Below are experts of layer 4 (counted from 0) of a mixture-of-experts language model. Rows are named router (the router's row for the expert) and show model dimensions 0-255. Each number is 128 + 24 x the weight over its row's rms, rounded and kept within 0 to 255. Numbers have three digits each.
After each expert's rows: a language model's description of what the expert responds to. This comes from a sample of Wikipedia text that the model never trained on.

# expert 16
router:119123101089173120113146130127120140114143097148103131131085143166101130057130146075145134133127116138126140132154130115155111158111110108138122122119160101133185127170110102098137155102115125093117158116120121141066116171108145128144140138170154115159130114157103116087119168156110132139132129123104131123148132128123116107147146125107081126117133145109144166170115141102164167153122149102190143142118161153158109128155087091139102175153141118140150103108083148121159157157188132177089130160134105124112141075129083097122144162115134102147133142127123100152115122114117099139140131133134105101089135100147130140117099148154115154133141113177167110086145132166130135129117149094119149091129200125152141103106150136120121125154130104136139146149169104131116080102141137
What it handles: Foreign name beginnings. First syllables of Spanish, Italian, Slavic and other non-English proper names and words, such as San, La, Mo, Lima.

# expert 44
router:085129135136150100121191144161114101098120095134118140150171102090113118114158110111145106150110131118126127130138155095108166162115091058149153129131113082126107176141112097114092134079100141139163149120104117154135133132122173110141129157139123134143109100091118118125149111126118131142143138120167148104151132182102173098118088165100114158148100103093151096079146125135158105135093138142126110130132124145110120104103098122100087149182119164096099186142146140126148113071158109143132132169114138105100129160126116134133119133135160082146137149112127131132093104122128114158158128115156108116174111141150153098120135101139092136101119175130163098105106124130121132113128124168141114115116113147176165109116079119135136146124181125159119162115133091142127132096140138
What it handles: Place names. Names of cities, states and countries after a comma, in or of, such as York, London, California, Arizona, Athens.

# expert 11
router:089178163127089122153159125108108083116161109117111179168168150144113146117118147074155185122088132088140125194170120101084115175127115095123120129089143100116107141157131130123140153154144128129149094079147106125122157134112099127135164156191121147113131131103157131157129133135133160082125103109131123109107110153087101117139125118106109153091134114112164091127086140136130123124127147128124146125160144107138112127152123127138109159160084143092137185129125136148121137126153140128174143107088128113129126161110135136126138152149133108115135119108139135149126108099126073125159090149120156083121128138162128143145109114121106165116151159115125116112080160108139115134133113075170153117151136145120135109110090099157129141079177142170143110127129126133146100133156086
What it handles: Activity and process words. Verbs, participles and action nouns in expository prose, often followed by of, to or in, such as based, worked, research, development.

# expert 60
router:129090117059122118133156066143100102139147101134127145128097126179170122110105134143147154147112145156118120143109128137133140124127105139151148108139085123139165133087112100145132136096128150089152111116119113136095141132144092096162080105154164125153137101071106134167145141136110117119116131089131086073135146165144142125126134151137079101121096126154119112129134126108132104153103131065154114144161144167114156137147096116148116122133097126148137099119121118147121151134146134166119123124128104107149188119130133117119125129147137083096130128118118134141117151148056120182120159093101162101132098112161144115110162093131121108095123114183133121146136128130093100118134123120124165105117107161179108123121102115137165115118181106167116171113111116139189149128163105
What it handles: South Asian name pieces. Word-piece syllables inside personal names, mostly South Asian or Arabic, in cast lists and credits, e.g. Singh, Khan, Sri, iya, Al-Sahli.

# expert 17
router:113115155122166131086132114112133148092142122162129155156081088157093124095140078101156152136127143126110151106117110159123093157116090108141106112113152121129141145126121092118117149138093115080133127092120152084106099099118126129141139145105122137137159143139141142073136156170103166077128117152124118108119098112112167118121074175124094105092143151190154060126142100125164111126131127125156148170139168125146103117129123122104133151129101111097151146104087125168161151135179126134143128122097134135097124084136133165136131168151112134126128092127144109160124135111094119119194084121121134127118133125108141120098116152109137149135143157152123141109153148152133147133095096105163155088106165173111138160123125156091111136193117139144141114123153117137096117142151132
What it handles: Word-initial prefix fragments. Short first pieces of split words and names, often Latin or Romance prefixes or particles, such as re, un, co, Pro, Al, El.

# expert 15
router:153141133099153158118165139121112096133108132118119171130080097162118148128159157094104127105078094102148146126140153098129143150099123109087114139103147136177124122118173096117099140138096106145147084107091126113121157134111169118159144125168116155132113122114120104124149138133159152149123087135142150139115115135134152093110163141147119194138124142098159108124136147136123137136160138101118123144111100120163125124127116105116105130150104113100161154142125158141145153053144171119131131161108095092141108147194121115140142151152147110156142153125134093136114137156112133138142112154126138125143109146175143116135171116146136135113131160173146109131104123125121167109149117115117138120089168126146152096124141080111103181115171097132174194110127107118158064145183122
What it handles: Title and name words. Capitalized words starting titles of albums, films, bands and places, often after The, such as New, Big, Blue, Love, Wonder.

# expert 51
router:121138189132142113135132116130157117103149123155092139148119155130126170112101101120155107129100126116181092137133142144163127124111106107108125111147083077084143188127144143099104117060093126124166085105083125122123140098144147125139140102153139148160150112168142113112155151166096155127163129136134094133113135149105171121093157100167120157124098152127159105154146119126106083188100112163099153145118123106163102119167137136137119151137106174092142128138097121134169123123111169161128167116102141109118127107105126159128144100127167155109149141108148115112176124139110166166142149136155104117115102156165128130147141150121101179120126112124124124105071100128110104121129131119154164143142127116177137100138102136147155108128159101127153120132159078127144133168128133
What it handles: Military terms. Armed-forces words in military history text, such as Army, Navy, Air Force, Marine Corps, troops, aircraft, Division.

# expert 26
router:115055155124135125129157105149145082091112135118072124128134113120133102114140136136167159105158124143155122153140140103127120139109096080123112105106136140102116199088192110095087159129117155122116112092120126144105105131119141102133150145119132130130116162100096076129117150132118198142160134129100144127180104112094144117113118092132119115092159095107146062099144119119163078113116109152131124120122132167153098175114116124116092169162099159157099115130125125122130106110128142145118147103118140153161170133139116140107158108160100135111126129147129102115144099168153130100147141124152132119101117120161122116113135132124076164159143119153096134139101074102131158120133102121161124140127109134135171093154121131129136165121168153159101151104094133159143102134142114
What it handles: Architecture descriptions. Nouns and adjectives in descriptions of buildings and churches, such as building, stone, roof, window, square, round, built, located.

# expert 21
router:096151130092136136112136141115178116100123091149139151185129110117161143115120118098167141067099104113163129139132134152148122151122129109099071116125104131065165129110107122103135113104091134126126100124098124134118167135084115101149127150118100135129108094101133063168145116144140136177128125138152147127133105126080130099155086126123096115132156122158124088184141098136156155133144109168136115125159128131138130183097119125131126126121119134085104153115131181129127156082132120161161108104139132124129141145143114117099137161171113135151116139108120134081139147154110093155129122103107124073154138134156145121133165125081126135110101175183161143114122131115173153135171161132084177127120126150109103115168149121117113088132160128143119155152116146132136118100136139
What it handles: Production participles and credits. Past participles before by in film and music credits, such as produced, directed, written, played, plus accented-letter bytes and track-listing words.

# expert 35
router:112100134134167126105174165147087088096116078139086159143110143125097127099156158109130087122085127107127122138100161103064181122105112119136160125126146090121121202117142107113131171131081095135125122122129117153114148081113148102149132128145136164153107089124130124106136122127120160117124138141136107124143088167153139094113089163112088152130141145138108153141132148087079138106092089120155118174117125166107078112163117071151084108151147124130097123131113124122174109139139095169135132173105108117131140178143122137129098174164156122102094137122131130122152102129133115128143129136105089112151116134110124144125118112161115102123147115134141129139118130104129141078160134128118113096127136124154155127148078123176121148083139143110147166140142106107121135128139160
What it handles: Surname endings. Final pieces and common forms of surnames in lists and tables of people, such as Smith, -mann, -ić, -son, -berg.

# expert 55
router:164098116134128131088118151141131129087091126134089124180074134156118174123111108084168138135146139143141103145140143117144147120076113086094094125133141110097135146133137151118121142111101120136131103101118082118119095102141123094148158145117178182139117128134116151145100116143142151100120106097120132164158135166135145112101138117108093161089132156164131075116124070121131144102131159120145204128148116170123131143116097121058137159127138092090106132123121131146124129094161107125142113163135113119102106106131139136139113132124137151090089135095140131170120068093130141133161134175117130088153139121140159105118118120109119153126131125159107138090107149120143096137095119148161154126105140144134125125161136096086095086105183118106133123135140137110106103129176125
What it handles: Initial letters of names. First letters or syllables of capitalized words, mostly surnames and abbreviations after initials, e.g. Dav(ie), Cap(aldi), St, Dr, chess d4.

# expert 30
router:117127116126137134112133123111105109112121115123121148136120115158112124102105154106161149095096123137113158131132128092089159170110145111150143135128139136110107139135143107130096173104134118133126129119106108110099152177117139099188172148132150172106109151074168108183077180128112139120132121150170092088071159157098102169110128162155110175096127111118139131158147079154138127145071133143113114141139107140121135121145118090096116153178137124148121139154119115104101145110171131113107132165098116103133115086121135150134087106165139084103112149106153076165159102091116071108126089141138144116142115177134130168088126111120106138120119106122100080142102146103111134126137123136158139131145138149167160113117095114145134137101153147144150173130123115126125154137129147
What it handles: Politics and life-domain nouns. Nouns and adjectives naming parties, politics and social domains, e.g. Labour, Conservative, political, life, music, education, often in election results.

# expert 58
router:126127134054184123151150125098125110127121115097091167153098147183158105111133123121140136118102156123126132155105164073110148151123082120129090102105110099113179144121135134116115151127119112134174129142128120125110158139137181134138176173131179132131171096101133122116126103154123107132126114121094140107117090116095106063135151150100113145116132129156179072130126113116103128168155105139105122143141122182161154162158118130174125156138145166123183151145118144160110135119151114186136125115109147115102127112125100111114102151188141137155111114138155141127150133096114104134150126139113119111157125131150153136112153117115114153135163137136142089144126113138138163106106093129105157155113096129122144120152079109163141120131121124095124163138163136118137127113186160
What it handles: Dates and non-Latin bytes. Month names and day numbers in birth dates, tables and asteroid discovery lists, plus raw bytes of Arabic or Cyrillic script.

# expert 24
router:122088146098146129122139108155100116116142124101089185172116148188126096102122125132169139151103154150130108149110137117146156164099060107120109144108117117121153139150131116143118127132085090133170087121114101149125155134132147141156122164123147138159177117136117102144149120171122133132113115125115114124144095119099162045151167128097116113124131133138125080135131133099141139176150115124142125174137123154121179153143103137170141143168137166099175159117087146159122139110166113137141143116122113119113122102117126129084084133169132130116116125150130150118132115105100106116145113130122125112175120127159165131113113134115115162111158153134117071147118105135121176103108114142118152133109122119139152082170066127149169112137125112103117165130121099134135116135192161
What it handles: Codes, initials, number fragments. First letters of names and initials, digit chunks and codes in tables or classification lists, e.g. B. Wilson, R06AK, 0934, species names.

# expert 40
router:115094154104142121111156119148086102095164106108142129146132148137120154104131163080117088132110168128150138180154118145097115153126108080129124154127154106129095161131164050116121136129121094119089121127139086130113118121160090144148089150141172134109131110136155110123171167108147124118136134126134144135130109168123101159139103142108109159168110136119160139120131133118138143133129103179133153137140179147069131140135143127204109135157116101113128132135131144143134105146192111135122146151116118106101121149157112110115080147141117149111111102115162105086149127198118068107145098169117115099151113121134154108121142117110124135137170164121104076135107126130138141121117147143118149085113122168153140122151083131140148132161143110091107137135103108136136090138170115
What it handles: Abstract nouns, medical fragments. Abstract nouns like there, treatment, case, evidence, result, plus mid-word pieces of medical and taxonomic names (lymphohistio-cy-tosis, Cole-ox-estia).

# expert 27
router:100091157123123115128121126138154136109119088136130178156136202155151104124164152147149121160123132125160128132112158129109121124056110122135102136088170111138117113071091108084110118089130092152160127149076120105157115092107146081155146154140160132120129120127126135125154192094132134100137105133108118114085102142131153109090126142110089145135132195149133132113105139160136138138146169134145156135146131126156101107116122142122102107126108112156109134117108152165104122146152132141084123116147137116109194098151133147129097133171129106150134127150118105141173134144135093149155126139170138103111154114096072115090122134102130097132133141148140140139149135123109154131137132131121106088107113137162108115127106116190130096171111123153121139125202128147130130109170125
What it handles: Mid-name letter pieces. Single letters and short fragments inside foreign or unusual personal names in lists and tables, such as Ku-t-cher, He-m-ley, Sumga-y-it.

# expert 34
router:124121127097130131113155108186134139120139120095110213146123119126114133132102124112167127134120169126144111152145097124107134137134097106137145127167146084147130121156168070094103150111094115106122096137159124133123158126112118115166132128105121122118135108149146112175186140092132172166145137094140159146156133188100133089143142116143120116135161142112145102113101122118112171113154100136107138115105163119096129131099105099151144167120113102081146150120099107155124115077186099133108142119133133129109140120125109139127086104164118143110122145099125122118135147166099099137144103096105110104170126130148092120116103096101105161112177173128154093086108120123156148113153128134125119122097141176144116085159110112106178096133145146085140158122146122115103157109141099
What it handles: Math and technical terms. LaTeX symbols and variables in formulas (\, _, {, y, f) and technical nouns like system, protein, receptor, temperature, value.

# expert 23
router:106094160132166134136144117168135116109132094103134168141127147130134099120185136108167106130099116127157150128132128089140158128096138105082100126136156092128147145146140093114080139101056144101138103135113134124116154121126147092143122159163132127176115142111128128146145154169136142148099125126112129106138083123095147078152099147118124132133128098096138114130144134139126080136142161141118134122115204146103115108128119102144139121173122119100129120154112146175137094102165115169136160152150134132074107115140112118096146137166091104118132139145153101156174093185094133121126118127115134149181099129136153138119152113149111145148129187134144067112127121144117122124126150161122184103122105124162157095150122137164123107152164146108122173117160126161118120092125148
What it handles: Vehicles, engines, materials. Nouns for machines, vehicles, fuels and substances, plus chemical-name fragments, such as engine, car, railway, water, phone, diesel, amino.

# expert 33
router:114140123110166141081137098121111105126103135128130154144138137125112121099136143088157116106033130156136178150135170135120160170149109128132127087139124083119126163121109105075103135059110139122089130072124123128107119138128114106150136131118162132136093108116140112135082145142091131145140112142167124124145084132076123120134128163098136167139128092135128119133108088128102082148139102126170163122169176149137107107123092108168143114102096143133145152125118130103136158057140134138170151113105148091102118117120123146136115126194130136163093120108164086114155116146108109109150118165124128094154156141130105110129131125119129144174097138129133126156104113101131157122123095132122156106142139162108138116114133091115133150159181135109103111125165149144123144124148138
What it handles: Descriptive adjectives before nouns. Adjectives after the or a, especially quantity and region words such as most, many, early, public, local, western, Southern.

# expert 22
router:113137166151111122091160127122125138132111125138116155115082143168091157111138110137131139080133125117120130124130105081115123163073102122125065057103152105134113144111113109134111114164100117095083119120116109125120131114101084122151109179172130116139140119144135126118149143096113153134157134128126130141126116148109161126067149121146098123090085162129171123163116115129168170088154145143134152175122151136149143124152080162162125148153142155146110112100141120172145159110190118135127104139094168139139140095152117119123134165146132129117177102112123102142127107174134106138133108143120147114112089124139141124142117120099140164127188158123134114136110120181125106126115137143139153103089153132161173130156079105139130133174108105156136161128171135157143127153149127
What it handles: Word-initial fragments. First pieces of split English words, often in quoted titles or lists, such as re, dis, Be, fu(cosa), tend(s), pick(eters).

# expert 19
router:120100151084195115104153118133142073116097106098074153161112167178135104117151141092153126132129160141106124148127170091113157156125084097127150115117112104112159147129137113104103143124102104103163103126121118142127174177130163141159167158129136138139150099115138121119128137160124138129121089108133131122117090138108119079132133152101110140110146129130156062137137130090099130147132142141118105185147152169146145128137108147166125137174136153117155130144098136154120129072167121164107123135106149083099114116139137143109099127183110122130116153143144146145131158111115098135137129137127131109178119142170144123124153114133130163133149183166140102136115099137122141128105089128138155134117116146115166121156060118182134105125138127095123159140165131110122114102165163
What it handles: Mid-word name pieces. Inner and final word pieces of proper names and titles, often transliterated names, e.g. Ss-ang-bangwool, Reichel/P-ugh, Crime Scene, No-Li-mit.

# expert 3
router:103098125121146116096145109153124111075124072102087098161121134127121132074144163092136123113137148108140116137115132138123162189148130092142126125132137135125121138166093146112117135132159084165121106120138109134138152141110118136133130118147135124162158126088143130161126103146127147102118101136120137120198109192101113158102116133114088101132095173116145126105078098114101126131131106147141139133147132149150111124150137110134079156131122199112148179106082153153167121106115140144127121172095142132114122126138121125143100142141157109178099139137147119102150103135139149150131171134085091107166141111116079093161175079143120112100091143114148160122105103126134118124127125125109121107102111173151124090148103102153154106095166131153139172116102111087109135111140124
What it handles: Years and number pieces. Four-digit years and digit chunks inside longer numbers, such as 2013, 2019, and middle pieces of ISBNs, money amounts and table figures.

# expert 62
router:114133141106180103136154147154067097074110102117116101155116107132115138114174112094100131126124121084108127127172141093126144156142109095114170083117173099161139169141157096138114128103122110110167088115136116141125135152124174113124155121148118148161095110101144144121121123133135156116123126127156123095146134172128154080084122140126100147101141120121138126125149126120131094110112125127140119117103110175099111130138128100116088107194157154122139162124128132105146092119128119142096103180112116125122076162148123141131096165170132095105096132148152154108147125152096097133153120145119101107150132156134144118122140104125128132146118152147155123100103100105093112109150152158117150106093160148146164123111073105152135112079191141136141150095128060141113105123151155
What it handles: Final parts of names. Last word or piece of institution, venue and personal names, e.g. Carnegie Hall, Heart Association, asplundii, Uchimura, Birkbeck University.